{"num_hidden_layers": 12, "d_expert": 416, "hidden_act": "squared_leaky_relu", "normalize_top_k": false, "balance_bias": false, "lr_router": 0.000791, "norm_eps": 1e-07, "tie_word_embeddings": false, "optimizer": "adam_variant", "beta1": 0.9, "max_grad_norm": 1.0, "max_steps": 9588}
Below are experts of layer 3 (counted from 0) of a mixture-of-experts language model. Rows are named router (the router's row for the expert), up (a neuron's input weights, with its number), down (a neuron's output weights, with its number) and show model dimensions 64-95. Each number is 50 + 15 x the weight over its row's rms, rounded and kept within 0 to 99.
Before each expert's rows: a language model's description of what the expert responds to; "gets" lists some tokens that make up at least twice as much of what it gets as of all text. This comes from a sample of Wikipedia text that the model never trained on. Tokens count by the router's weight.

# expert 12
What it handles: Digits, decimal points and commas in coordinates, census figures, money, elevations and race times, as in 52.2'4'944°N, 79','019, 16.7'%'.
gets: "0", ".", "1", "9", "–", ","
router:54 53 59 42 52 44 63 60 34 23 62 39 60 74 46 35 36 56 60 51 50 45 71 31 43 47 60 83 53 56 59 68
up0:56 41 65 68 32 47 49 42 60 80 57 86 56 74 60 42 64 54 30 51 39 28 41 56 46 78 69 55 67 69 57 57
down0:52 69 37 43 13 47 35 60 46 60 40 51 63 76 53 52 67 51 56 36 55 46 44 40 62 52 38 52 42 36 51 59
up1:59 31 55 17 29 38 58 27 44 62 66 57 52 43 71 62 33 36 30 75 73 49 31 28 74 73 69 45 73 34 46 53
down1:57 46 45 65 69 53 50 60 38 49 64 45 61 38 65 53 42 45 53 33 71 34 77 45 37 71 75 34 50 58 65 36
up2:21 57 21 55 34 46 64 43 72 59 39 58 71 67 55 41 46 66 46 54 44 19 55 86 52 64 30 37 72 54 44 54
down2:30 40 41 44 63 63 36 47 40 60 52 67 32 61 59 54 51 30 29 85 36 25 33 39 50 33 75 67 64 34 64 52
up3:39 46 52 30 44 50 51 63 55 52 50 59 75 26 55 62 48 54 62 30 56 53 48 72 59 96 68 44 70 22 37 42
down3:64 44 51 76 59 59 25 35 55 60 49 57 91 28 65 35 75 49 51 55 60 54 75 50 60 61 47 51 34 40 72 53
up4:76 40 35 30 48 72 43 51 71 60 53 47 15 51 52 54 49 58 48 64 38 56 44 41 28 62 26 47 42 14 43 34
down4:56 36 56 44 36 44 70 57 51 36 61 34 24 31 71 17 48 50 80 57 53 45 64 63 33 90 63 79 52 36 69 60
up5:26 68 28 59 45 57 48 59 22 55 63 59 36 34 52 42 53 69 33 54 37 55 60 56 37 52 32 47 44 13 49 62
down5:65 46 64 62 29 23 50 67 59 35 46 58 46 60 56 56 55 54 54 62 45 42 42 56 60 56 61 54 38 18 54 48
up6:73 57 50 30 38 71 23 27 50 61 45 53 60 48 41 50 35 57 60 56 39 43 59 61 32 68 32 51 58 69 50 74
down6:42 55 55 63 49 28 28 48 59 51 67 42 48 43 44 38 37 27 30 27 49 55 48 52 53 68 38 64 34 43 38 57
up7:43 30 51 66 40 64 64 23 77 52 74 41 40 58 30 56 36 49 38 43 44 70 23 55 63 60 50 52 38 26 77 36
down7:60 57 58 20 77 31 59 42 62 81 89 61 45 66 63 67 36 60 26 61 40 30 22 52 65 30 40 45 57 44 57 38
up8:45 67 52 22 82 25 51 69 56 40 52 49 58 69 11 62 59 41 51 22 77 26 41 57 50 35 30 49 35 56 61 65
down8:19 54 35 61 73 87 45 52 63 30 51 75 72 14 44 22 46 61 70 44 57 69 56 21 44 62 62 91 64 18 60 54
up9:78 45 48 65 38 26 49 46 65 26 28 32 42 61 55 46 58 67 65 57 34 47 55 49 63 23 62 55 42 54 57 43
down9:35 37 41 28 39 58 55 49 68 37 52 40 53 61 53 46 33 62 65 52 49 70 45 50 44 66 28 58 39 11 61 53
up10:59 43 66 68 58 54 48 61 38 54 46 76 43 83 41 46 44 40 59 74 43 35 69 31 60 67 47 26 80 34 63 76
down10:49 32 83 69 54 43 22 82 63 45 46 53 54 52 92 23 55 53 59 36 49 76 53 48 26 44 48 48 44 51 28 57
up11:46 60 48 58 53 50 72 48 45 44 42 46 52 29 57 59 39 60 48 56 47 63 63 69 27 54 64 28 36 44 55 36
down11:70 75 66 42 58 62 60 58 35 26 25 59 23 44 18 31 39 60 61 79 60 57 55 44 26 51 39 31 49 55 51 39
up12:40 76 44 63 56 63 80 51 51 46 54 53 48 49 32 47 51 77 41 57 32 32 42 55 65 64 50 23 57 42 36 49
down12:63 61 45 61 70 61 51 66 55 56 65 64 16 52 46 37 39 40 67 57 54 66 24 54 45 56 62 64 49 40 77 67
up13:50 54 52 54 62 35 18 77 32 46 39 41 44 61 71 31 48 19 40 33 23 59 33 41 45 37 37 46 40 49 41 45
down13:68 33 64 48 40 54 51 49 59 51 57 48 26 46 70 31 35 57 52 61 40 45 55 58 68 63 73 41 61 26 56 30
up14:22 52 49 25 59 60 40 59 33 75 48 34 57 71 61 47 45 39 49 43 48 56 51 45 34 57 46 62 69 39 43 40
down14:22 70 44 53 46 64 54 43 55 41 50 39 25 41 72 44 09 41 64 55 57 60 47 55 51 56 54 74 86 35 78 62
up15:44 60 57 35 05 35 54 39 54 60 67 34 64 45 41 42 69 27 18 45 49 52 40 40 52 62 49 66 77 46 24 41
down15:32 51 51 54 40 43 27 48 60 74 62 46 51 55 45 62 74 40 35 38 68 54 45 50 38 70 63 62 50 40 79 33
up16:56 43 68 35 63 44 46 40 40 21 71 73 56 70 27 70 59 51 60 32 58 61 51 55 68 57 51 45 67 29 58 41
down16:52 34 52 70 45 65 29 44 55 43 59 33 51 41 46 53 41 51 50 53 46 40 65 52 41 45 52 44 39 34 74 26
up17:46 40 45 62 80 41 51 49 52 39 17 67 50 56 41 38 63 41 58 94 43 48 65 60 65 23 54 51 43 48 42 40
down17:65 50 47 60 66 59 79 35 30 66 61 47 46 67 20 50 45 43 49 54 80 44 62 45 62 42 40 45 81 66 63 57
up18:39 22 27 54 88 52 44 43 71 40 78 57 51 31 61 45 62 49 55 39 40 57 63 47 58 60 54 47 34 64 76 52
down18:35 79 26 59 37 57 33 37 68 38 68 66 43 22 45 42 24 29 42 70 43 38 57 54 33 66 37 59 60 23 54 45
up19:59 44 58 58 41 31 51 48 78 35 38 62 43 43 70 77 46 60 53 28 53 64 21 68 32 36 45 52 43 41 34 50
down19:47 18 39 21 45 51 36 54 52 32 33 29 78 19 50 56 34 42 66 38 18 65 51 48 82 28 49 25 32 63 32 49
up20:39 46 45 68 43 33 60 68 62 36 53 43 39 77 72 37 59 84 41 40 29 56 48 71 62 39 42 56 54 59 57 59
down20:32 57 45 30 50 29 56 59 67 38 61 49 59 64 42 68 45 59 71 33 38 48 64 50 72 48 46 46 38 73 59 27
up21:59 33 62 33 32 42 63 34 62 60 27 48 45 76 34 60 74 21 64 41 66 43 36 55 61 61 63 61 67 60 62 51
down21:22 36 45 67 43 63 51 38 49 46 47 36 28 16 48 72 40 50 51 37 43 50 46 45 71 62 64 78 77 45 43 04
up22:58 43 57 51 23 59 65 67 59 55 53 66 81 42 32 47 64 56 74 69 51 44 59 49 63 52 39 51 63 50 65 28
down22:45 28 69 24 51 37 56 69 58 59 59 45 49 66 73 30 66 64 47 50 53 50 50 56 62 44 48 59 50 45 63 35
up23:37 34 22 12 66 65 39 67 52 48 52 53 57 31 68 54 29 45 48 57 72 63 55 45 64 72 53 32 73 50 43 61
down23:34 27 36 45 54 50 60 43 39 56 66 40 55 74 39 46 68 25 50 50 91 23 57 57 12 64 55 63 76 61 34 57
up24:56 61 47 50 48 54 15 57 52 32 57 48 60 44 63 31 70 53 61 50 51 58 45 59 49 35 53 49 44 80 59 50
down24:26 62 46 23 56 62 48 66 61 41 55 67 66 53 48 17 38 43 66 15 65 59 48 03 75 45 33 58 65 29 50 38
up25:37 58 40 19 86 50 43 53 73 77 53 52 64 54 44 43 40 35 56 64 73 30 47 52 36 42 35 32 49 37 36 67
down25:49 29 42 52 37 32 53 39 63 41 64 56 49 60 57 41 69 55 35 45 50 48 21 36 29 59 44 59 78 33 40 51
up26:50 21 39 50 14 37 38 63 49 69 48 58 60 37 49 27 51 59 29 40 48 50 70 56 69 47 64 31 51 81 39 55
down26:31 64 62 69 41 78 37 68 59 68 53 76 50 64 32 31 67 55 65 55 34 44 58 25 61 41 23 56 55 31 44 48
up27:68 35 34 33 17 57 66 58 51 34 49 49 60 74 38 56 45 71 36 34 27 80 50 55 71 37 36 60 39 24 75 50
down27:30 09 55 50 80 46 56 47 48 42 27 33 53 54 61 52 61 39 56 43 32 46 37 44 64 64 47 63 54 40 46 48
up28:79 57 22 58 72 54 24 39 54 68 52 60 31 31 37 41 38 65 67 41 44 37 43 73 77 67 41 63 48 61 35 69
down28:60 39 44 33 52 37 50 60 74 37 53 44 47 38 39 54 47 60 65 52 58 31 37 63 54 68 65 54 58 44 66 17
up29:74 63 53 58 64 64 42 46 53 26 75 62 66 28 30 22 50 71 69 50 53 52 54 67 46 55 16 39 41 48 53 46
down29:62 34 67 66 56 33 44 77 58 35 67 55 44 34 49 17 43 38 70 43 49 37 59 59 62 28 73 31 53 68 62 56
up30:54 32 47 61 37 62 69 45 39 59 56 42 47 35 23 48 33 47 37 35 69 61 63 28 49 60 65 52 37 82 39 33
down30:55 85 52 47 42 76 55 56 57 66 43 67 53 69 46 53 40 40 53 34 38 72 59 27 58 62 56 39 53 55 65 65
up31:59 61 56 58 64 70 59 18 50 51 44 43 76 71 70 50 34 53 24 54 82 62 42 36 49 35 45 50 63 77 53 42
down31:35 88 54 38 58 53 51 75 56 51 62 62 38 43 63 39 38 61 59 49 53 65 64 45 50 62 71 41 40 45 32 29
up32:72 54 59 24 18 36 60 36 51 42 63 50 55 52 61 58 33 41 37 36 73 45 11 54 84 62 72 38 67 78 50 80
down32:65 34 45 34 52 42 58 42 54 57 70 44 27 40 53 23 33 56 64 43 65 42 78 56 31 73 51 46 71 53 41 56

# expert 40
What it handles: Spaces and first digits of numbers in tables and prose, mostly the 1 or 9 of years and times, as in 1'9'57, '1'1:02.
gets: "1", " ", "9", "2", "8", "_{"
router:10 67 55 43 51 56 36 52 46 33 50 19 54 22 39 46 51 59 80 46 64 51 53 31 61 61 40 58 48 47 55 30
up0:44 78 43 79 25 58 45 57 63 54 50 61 48 59 30 43 61 43 63 45 28 33 48 43 72 62 58 49 45 46 52 36
down0:60 53 70 56 40 45 32 58 43 65 75 41 28 47 59 32 54 53 69 51 32 37 25 36 37 43 35 56 39 42 26 55
up1:61 36 62 61 73 66 46 56 43 40 33 41 21 40 38 63 47 25 52 60 35 34 61 38 46 93 41 56 30 27 62 54
down1:68 26 34 55 67 34 48 68 69 16 60 56 36 37 56 40 61 63 48 68 70 55 58 44 60 43 58 63 53 23 28 53
up2:27 47 36 73 58 33 55 42 39 68 82 69 66 71 69 32 38 57 47 71 24 22 47 51 62 56 51 36 52 53 58 44
down2:39 50 65 50 54 33 78 39 53 62 61 44 35 32 28 59 58 48 51 51 66 42 65 43 54 57 56 35 72 32 37 46
up3:30 46 59 63 52 72 51 59 49 44 59 38 76 18 59 35 12 54 55 57 75 34 41 59 70 69 61 78 69 58 43 32
down3:39 55 41 65 40 55 31 52 43 59 38 48 74 28 42 41 47 47 55 75 60 55 54 62 44 38 71 78 49 82 94 63
up4:51 72 48 66 49 44 37 79 25 72 25 42 44 43 37 52 70 50 68 25 31 34 67 34 69 57 34 52 50 53 42 30
down4:36 41 62 34 46 70 37 54 63 66 63 45 46 32 51 45 50 57 70 49 37 43 25 67 72 24 59 54 43 75 51 73
up5:67 47 51 62 43 36 48 30 67 62 54 43 53 52 38 33 19 66 69 33 68 32 58 43 68 70 67 52 78 39 82 62
down5:48 58 68 58 57 33 26 40 46 38 37 51 47 39 21 59 60 52 53 45 61 56 30 67 40 48 70 51 44 30 58 29
up6:59 46 43 38 16 28 67 14 66 49 28 69 59 52 71 50 31 81 50 57 31 17 42 34 36 59 46 31 23 31 64 67
down6:25 33 63 50 46 36 64 28 56 39 48 62 60 33 66 70 81 42 61 29 47 49 55 47 64 55 73 46 40 60 50 38
up7:56 57 59 23 49 24 74 71 51 65 23 73 63 60 46 53 28 37 38 44 36 83 43 44 56 42 51 33 42 52 53 71
down7:34 52 43 52 39 52 46 56 69 76 55 44 43 65 41 58 12 45 48 48 57 59 43 57 59 23 50 36 46 56 31 61
up8:50 23 47 37 26 40 56 30 68 39 42 48 65 48 45 60 57 32 25 40 41 75 48 69 50 44 32 74 42 58 24 57
down8:45 72 28 59 48 73 46 41 69 65 50 76 40 47 71 38 62 55 31 63 50 61 58 64 66 71 55 28 42 73 47 41
up9:40 46 54 75 12 49 50 39 35 30 47 76 58 39 55 43 44 71 52 58 31 09 60 74 38 58 51 33 57 41 66 49
down9:47 50 73 52 56 51 39 57 46 72 45 67 28 59 41 38 62 28 48 42 50 42 25 39 71 58 82 51 63 25 51 44
up10:68 47 38 38 34 60 39 73 58 74 30 60 60 42 87 43 69 36 51 55 44 48 46 48 38 54 25 38 48 46 53 55
down10:69 48 36 49 58 54 55 41 33 50 43 55 42 51 69 69 52 54 36 67 30 46 50 58 77 41 38 47 21 69 39 43
up11:40 43 58 55 45 67 35 26 58 49 44 29 71 53 57 14 43 53 48 74 60 52 48 69 37 43 78 60 72 48 53 20
down11:34 79 46 55 73 31 51 47 64 59 52 46 17 38 34 43 37 76 58 45 71 49 45 82 46 54 51 52 45 42 40 68
up12:94 30 56 65 67 55 36 59 38 67 31 43 23 17 48 33 59 32 59 43 37 35 45 46 64 62 68 74 59 64 49 49
down12:63 31 68 36 64 57 46 40 69 35 54 65 30 82 49 54 31 51 33 34 62 52 59 62 56 44 30 40 41 21 41 65
up13:56 59 70 25 63 59 43 61 61 63 52 77 69 51 69 31 65 07 54 41 52 41 69 53 70 38 58 44 52 54 46 38
down13:63 48 33 58 71 65 29 63 57 23 73 48 56 29 45 48 57 74 51 63 43 73 46 54 69 41 39 46 45 51 80 41
up14:50 51 14 53 63 54 53 68 48 58 35 44 46 67 55 48 57 37 58 31 53 73 48 33 58 62 49 50 36 28 70 39
down14:37 31 65 18 35 38 77 51 29 49 66 39 57 58 31 49 72 72 79 39 57 39 80 67 57 39 51 50 66 36 62 44
up15:85 65 49 48 39 41 48 49 52 68 49 48 59 60 69 72 63 59 38 23 21 64 36 85 32 66 67 44 63 73 55 66
down15:54 42 46 54 65 38 68 40 35 40 17 67 17 33 50 50 55 67 58 64 49 44 62 59 43 49 49 27 52 53 49 55
up16:69 64 60 48 36 72 54 03 44 50 79 49 14 48 54 48 42 55 39 58 65 24 39 61 37 61 64 42 13 56 73 55
down16:46 47 67 69 43 78 50 37 51 57 61 63 23 48 41 64 40 46 39 50 36 43 57 27 41 34 76 46 54 77 44 61
up17:24 32 33 61 28 36 46 56 65 83 64 91 66 66 45 39 54 50 72 51 62 86 52 53 36 11 62 25 43 71 56 39
down17:44 53 45 51 33 47 55 50 27 41 57 39 72 55 50 52 56 60 36 66 38 80 47 82 39 60 40 48 38 71 36 56
up18:46 56 50 38 78 59 64 19 65 50 64 29 44 80 58 54 59 62 54 59 20 62 28 48 48 36 54 34 67 54 54 65
down18:41 64 39 52 38 62 37 35 58 69 60 62 58 54 35 32 43 64 42 18 65 51 76 51 40 51 36 70 53 59 61 66
up19:54 28 24 43 53 61 54 56 40 44 42 62 65 62 26 65 60 45 78 63 45 32 46 75 49 40 58 52 48 06 66 49
down19:77 52 27 28 46 32 35 46 43 42 25 58 62 45 50 83 62 44 37 46 44 29 49 56 59 82 70 44 38 66 58 49
up20:40 43 41 67 49 55 58 28 46 58 72 10 61 46 49 42 46 26 33 67 40 80 42 64 47 54 66 34 34 80 32 44
down20:70 71 45 25 47 49 71 65 44 31 69 40 49 42 14 68 76 70 42 60 33 38 28 56 45 48 51 42 27 44 59 58
up21:52 47 41 53 34 44 52 43 75 45 55 70 79 53 71 27 51 36 42 50 45 66 35 38 66 49 55 16 43 42 51 19
down21:73 48 42 42 52 50 35 31 62 49 73 55 43 58 47 75 50 67 44 55 40 57 28 60 54 29 57 58 46 57 43 10
up22:32 58 51 79 94 28 66 63 50 42 57 46 59 50 39 34 40 48 69 43 49 65 53 44 66 40 77 70 56 54 42 26
down22:53 88 53 52 55 42 55 69 38 63 20 48 29 46 44 49 64 56 49 54 31 52 52 42 68 69 65 62 40 50 41 35
up23:45 34 36 46 43 66 40 22 46 53 43 49 43 54 43 68 29 78 36 50 52 66 67 58 32 49 24 57 43 69 44 23
down23:34 49 23 56 42 41 57 26 56 56 54 64 31 60 75 56 16 61 33 45 60 42 43 43 69 39 61 53 34 48 49 31
up24:56 59 71 44 44 35 74 44 58 29 67 36 64 51 55 44 33 36 40 55 51 63 29 31 20 76 62 48 50 43 20 59
down24:67 40 60 35 55 50 42 36 75 46 49 55 69 44 44 62 39 44 36 51 37 48 40 48 56 93 56 51 67 63 59 34
up25:44 56 46 30 42 57 53 45 37 24 32 41 47 45 23 43 22 77 38 48 52 31 44 51 42 65 76 65 37 57 71 41
down25:04 46 03 57 67 37 72 63 47 55 54 35 40 77 44 34 67 49 38 55 49 40 46 50 47 63 32 31 79 40 51 76
up26:67 57 46 16 59 35 42 01 47 69 56 55 51 26 24 37 48 79 58 57 31 61 56 39 60 55 23 37 48 69 72 45
down26:26 38 67 46 49 72 58 44 25 63 47 48 47 30 58 21 58 34 64 32 24 39 45 20 55 54 55 52 59 50 65 61
up27:59 44 36 69 42 41 43 34 41 60 71 53 60 61 70 77 47 45 58 18 56 86 55 53 36 46 70 27 66 50 35 52
down27:60 56 65 62 49 49 54 50 25 48 63 45 60 60 48 38 76 75 51 49 41 57 51 54 54 55 51 45 31 65 72 52
up28:73 33 53 39 99 16 43 63 49 59 61 46 39 40 46 33 59 47 63 09 23 52 68 29 44 60 31 63 48 34 40 51
down28:37 58 24 50 63 53 56 61 55 33 43 52 42 29 31 40 37 55 53 62 60 63 43 63 63 74 50 47 62 50 63 72
up29:77 40 67 55 36 33 41 53 19 39 55 59 77 44 48 41 63 33 66 53 45 41 57 34 34 37 42 41 80 35 51 43
down29:50 55 38 61 65 77 43 45 40 35 58 17 30 46 67 37 51 42 83 42 40 56 55 48 61 43 47 47 52 43 58 59
up30:55 37 47 33 36 34 57 51 60 60 37 29 17 72 56 42 46 34 48 51 32 63 55 54 56 65 35 58 73 46 65 60
down30:73 40 39 28 50 35 49 31 86 35 38 70 33 67 49 55 50 47 54 50 38 36 49 54 50 48 43 65 58 48 46 45
up31:66 51 51 51 56 61 58 48 41 40 43 34 31 31 34 51 24 52 45 46 85 56 38 50 67 68 64 77 80 62 69 52
down31:32 74 62 70 45 34 40 50 54 30 45 42 29 35 27 52 48 58 44 64 68 89 30 42 55 35 71 54 46 58 59 32
up32:32 43 49 32 42 39 74 26 36 41 39 38 41 50 61 45 65 46 53 39 58 28 44 49 71 53 76 79 35 63 51 55
down32:67 57 27 59 67 91 34 33 43 31 28 56 32 64 64 24 47 58 32 60 61 51 71 29 77 24 45 50 32 38 44 69

# expert 23
What it handles: Pipes, spaces, plus or minus signs just before numbers in statistics and election tables, such as vote counts and percentages.
gets: " |", " ", ";", ":", " +", " –"
router:50 42 49 57 63 34 38 45 52 51 39 50 39 04 47 61 69 68 45 63 54 59 43 61 36 46 59 44 43 56 57 53
up0:63 44 40 59 69 63 35 65 43 41 55 44 33 41 62 33 70 53 58 30 85 52 65 47 52 76 42 56 44 13 59 64
down0:35 59 39 72 44 49 35 46 65 39 41 49 25 75 58 38 61 44 69 41 41 29 43 49 58 45 18 49 54 43 48 64
up1:36 70 63 39 55 45 50 29 47 73 39 49 82 36 47 60 36 54 40 52 56 48 43 60 57 63 00 64 41 50 59 33
down1:57 70 64 45 20 59 50 14 62 53 36 47 32 41 33 65 41 53 37 56 54 38 51 69 33 62 46 44 51 62 61 78
up2:53 67 62 62 54 55 64 65 30 34 33 41 34 48 63 63 55 54 68 73 56 23 53 56 66 47 59 68 35 49 63 52
down2:33 25 31 47 31 32 40 45 37 66 38 46 70 53 56 51 66 33 36 35 53 68 30 44 34 58 66 24 62 46 48 21
up3:43 59 59 69 45 29 60 56 55 35 40 29 57 56 50 71 53 44 43 58 58 79 68 60 66 50 36 60 00 35 63 34
down3:51 55 65 48 46 47 81 43 66 57 46 84 60 35 49 65 69 49 72 39 61 65 73 52 50 52 71 30 56 28 40 47
up4:44 25 63 49 63 46 26 49 38 39 69 42 51 35 64 33 28 34 40 55 42 46 77 33 41 69 41 23 67 49 50 58
down4:61 21 62 47 50 47 85 62 50 53 55 51 67 74 66 30 64 42 46 39 43 61 25 57 39 37 40 69 54 90 62 57
up5:57 68 74 74 46 65 57 39 53 43 32 31 75 62 33 49 67 47 68 98 45 55 41 47 50 33 53 20 48 32 44 28
down5:45 56 27 57 74 42 42 40 41 55 49 60 50 55 30 75 49 37 65 93 35 36 55 29 86 47 50 61 38 46 31 60
up6:29 38 77 45 54 48 28 62 70 69 66 55 64 52 38 67 72 73 60 46 83 56 48 54 53 51 53 30 74 68 44 59
down6:58 45 76 42 69 53 34 52 53 68 25 54 23 42 79 47 29 63 54 51 72 36 54 33 34 69 42 61 35 34 68 80
up7:67 33 36 45 22 52 49 59 25 45 59 50 40 42 46 28 34 47 56 21 42 41 41 29 34 34 38 45 40 49 50 48
down7:46 49 28 45 41 52 46 63 39 57 50 45 63 61 60 72 22 55 45 46 38 27 69 27 41 44 33 37 56 46 48 32
up8:37 08 64 79 46 47 39 51 45 66 50 47 67 40 77 77 62 80 44 41 64 50 29 53 46 43 28 45 33 67 92 42
down8:57 49 43 61 75 55 66 37 31 55 48 73 69 43 44 55 70 69 31 45 57 47 58 58 64 49 30 44 35 61 60 79
up9:54 45 43 54 34 66 44 61 44 48 69 44 48 40 43 40 38 46 54 57 42 72 43 54 34 57 64 33 49 57 56 46
down9:34 54 47 40 60 51 70 61 40 50 42 38 55 51 39 62 54 50 42 36 30 55 53 45 62 46 32 31 33 53 22 42
up10:45 57 61 19 28 75 28 42 41 68 58 57 47 81 50 55 32 58 43 51 40 61 55 79 38 72 46 33 52 24 68 35
down10:47 51 55 50 33 59 63 84 48 19 53 44 61 62 74 15 35 47 60 53 46 38 45 61 34 55 59 54 59 48 61 79
up11:67 64 55 43 40 27 57 48 49 26 45 55 44 52 76 65 51 26 61 30 49 50 45 53 42 50 52 55 36 43 42 18
down11:71 62 30 60 92 53 52 53 21 48 40 37 46 47 42 51 42 87 48 48 34 67 42 76 25 45 65 61 41 67 53 48
up12:27 23 28 61 45 66 53 57 39 51 51 57 60 56 59 65 21 51 57 40 49 79 31 48 48 41 32 36 55 42 58 62
down12:57 51 57 24 44 65 52 28 29 37 80 69 85 56 47 85 57 57 52 69 36 36 49 45 53 32 56 62 52 60 44 49
up13:35 26 45 40 50 57 70 61 54 31 53 34 50 66 94 38 69 29 71 01 45 49 79 69 51 78 71 53 62 39 24 36
down13:55 29 43 70 54 44 52 58 62 81 55 39 40 84 49 44 42 60 60 45 46 31 53 41 17 36 40 36 36 45 33 40
up14:43 53 66 64 48 35 60 64 64 62 50 28 41 73 67 58 64 29 47 63 22 62 24 37 49 32 68 51 57 64 36 27
down14:43 55 50 64 47 61 73 34 72 32 54 51 78 38 67 48 61 67 33 41 52 42 42 23 59 32 45 35 34 48 38 42
up15:60 46 46 74 73 71 59 05 46 53 60 56 50 52 36 37 40 64 61 42 51 46 60 60 39 38 56 56 23 35 60 48
down15:64 74 70 40 53 47 39 43 59 27 43 60 45 47 60 55 44 40 58 47 39 64 05 69 76 37 32 67 54 47 40 41
up16:40 44 68 36 69 52 34 41 49 46 79 69 29 62 58 44 39 53 66 57 42 27 57 66 49 54 42 54 77 48 48 72
down16:56 16 56 47 73 37 31 55 73 41 62 77 36 56 73 26 50 54 42 64 70 34 52 41 87 88 45 36 47 69 18 70
up17:29 47 41 45 61 40 36 36 42 68 34 87 52 45 37 41 42 59 53 28 43 50 62 50 38 37 68 85 39 49 44 61
down17:32 52 70 66 42 38 56 39 49 68 50 66 40 73 69 40 55 20 43 28 48 84 48 51 29 54 48 55 56 48 36 40
up18:49 35 39 78 50 45 54 15 40 31 64 50 33 38 39 53 35 51 39 68 40 52 53 37 58 33 11 51 78 36 57 22
down18:36 64 65 52 42 64 74 37 56 52 30 52 70 53 50 43 73 37 34 49 38 37 56 53 45 45 55 63 62 79 41 36
up19:53 50 60 68 34 65 14 53 23 59 65 41 68 82 72 59 68 61 40 57 35 29 36 78 46 63 62 42 62 58 68 51
down19:48 46 31 34 59 68 76 52 54 74 44 61 51 43 48 59 58 53 46 44 43 40 36 50 45 69 48 85 56 50 70 37
up20:41 62 47 58 42 57 42 45 61 35 68 28 41 36 32 60 65 72 53 58 65 45 70 83 63 57 34 44 57 55 70 44
down20:47 40 40 62 56 42 57 46 46 12 23 39 43 42 49 47 48 34 57 48 94 13 69 46 52 77 51 70 70 66 54 36
up21:52 57 66 54 57 64 18 51 71 44 60 64 44 69 45 32 53 48 52 64 67 44 41 41 36 20 28 36 70 65 64 13
down21:28 40 49 57 46 23 71 55 25 53 08 37 31 57 73 55 54 51 67 57 46 58 59 64 29 43 43 64 48 87 45 75
up22:70 58 69 72 83 39 47 64 64 33 38 58 52 45 72 48 63 34 40 59 61 69 63 71 64 07 68 45 70 58 34 67
down22:62 22 47 30 41 73 30 73 54 63 50 57 52 31 65 53 48 38 48 42 71 60 36 39 68 26 82 53 57 45 59 52
up23:64 56 56 40 76 66 21 33 64 63 46 25 93 30 49 50 71 57 19 29 50 49 65 43 63 63 54 54 44 64 54 78
down23:22 54 37 46 65 41 29 43 33 67 66 54 83 03 59 51 65 57 51 59 52 37 44 71 58 57 64 58 43 51 56 62
up24:29 47 36 38 48 29 89 61 50 70 41 60 70 76 47 45 43 32 63 71 36 47 68 65 46 39 48 67 60 64 22 65
down24:29 47 72 38 70 28 63 34 64 62 72 39 47 87 50 78 37 76 53 62 55 30 39 37 47 20 49 50 73 59 35 71
up25:43 31 46 37 54 52 48 51 40 43 40 43 49 22 20 14 64 46 47 53 25 45 48 44 49 44 53 49 39 17 65 83
down25:52 28 18 62 53 46 54 51 56 50 34 42 50 51 43 33 56 39 68 40 43 41 25 79 49 68 43 40 55 47 49 40
up26:49 44 41 67 55 43 42 34 55 55 63 57 48 66 21 57 49 44 40 51 33 53 34 62 52 15 43 28 35 41 52 49
down26:58 56 34 45 39 54 55 48 59 48 40 84 50 44 51 46 45 65 60 59 64 38 53 30 33 53 51 64 54 47 71 28
up27:49 63 49 60 54 43 47 47 37 55 34 67 72 52 43 52 47 55 41 56 69 77 64 46 70 37 55 46 49 48 40 52
down27:61 47 61 47 29 61 64 55 61 52 56 39 30 49 30 42 43 50 65 41 31 58 46 50 46 37 62 43 50 37 36 41
up28:46 40 60 52 61 40 48 53 72 39 51 22 37 35 63 54 52 45 28 48 59 22 81 50 84 56 37 68 44 44 75 36
down28:53 48 58 45 40 41 73 55 21 42 61 46 46 16 48 69 40 42 60 43 31 50 72 25 42 64 53 47 55 48 72 38
up29:46 42 48 60 68 58 27 44 70 46 39 60 55 47 54 47 37 39 34 32 44 65 42 57 67 49 42 55 55 10 56 55
down29:24 43 61 51 52 55 65 59 63 43 46 56 56 49 41 49 34 48 58 49 42 49 47 20 68 47 61 41 60 41 71 43
up30:75 80 55 60 63 36 76 42 59 51 51 18 65 55 36 72 76 46 53 72 49 74 61 58 51 71 44 09 58 67 69 26
down30:40 27 58 32 56 47 37 48 47 61 39 27 60 36 62 59 56 79 55 64 64 52 64 47 64 52 63 38 48 49 29 63
up31:31 56 59 28 60 62 38 54 51 56 69 59 71 46 43 53 54 34 57 47 55 54 26 48 26 53 53 62 46 53 33 53
down31:43 45 66 59 41 49 57 65 45 59 41 65 45 48 40 57 73 52 53 55 66 31 54 34 44 50 69 57 52 74 65 61
up32:53 66 46 42 62 37 29 63 63 40 68 34 48 40 38 42 52 56 44 62 92 51 43 61 50 45 30 78 56 23 61 61
down32:45 57 40 24 22 56 65 63 68 45 57 29 74 64 72 71 37 56 33 66 42 44 25 67 42 49 52 33 33 48 52 59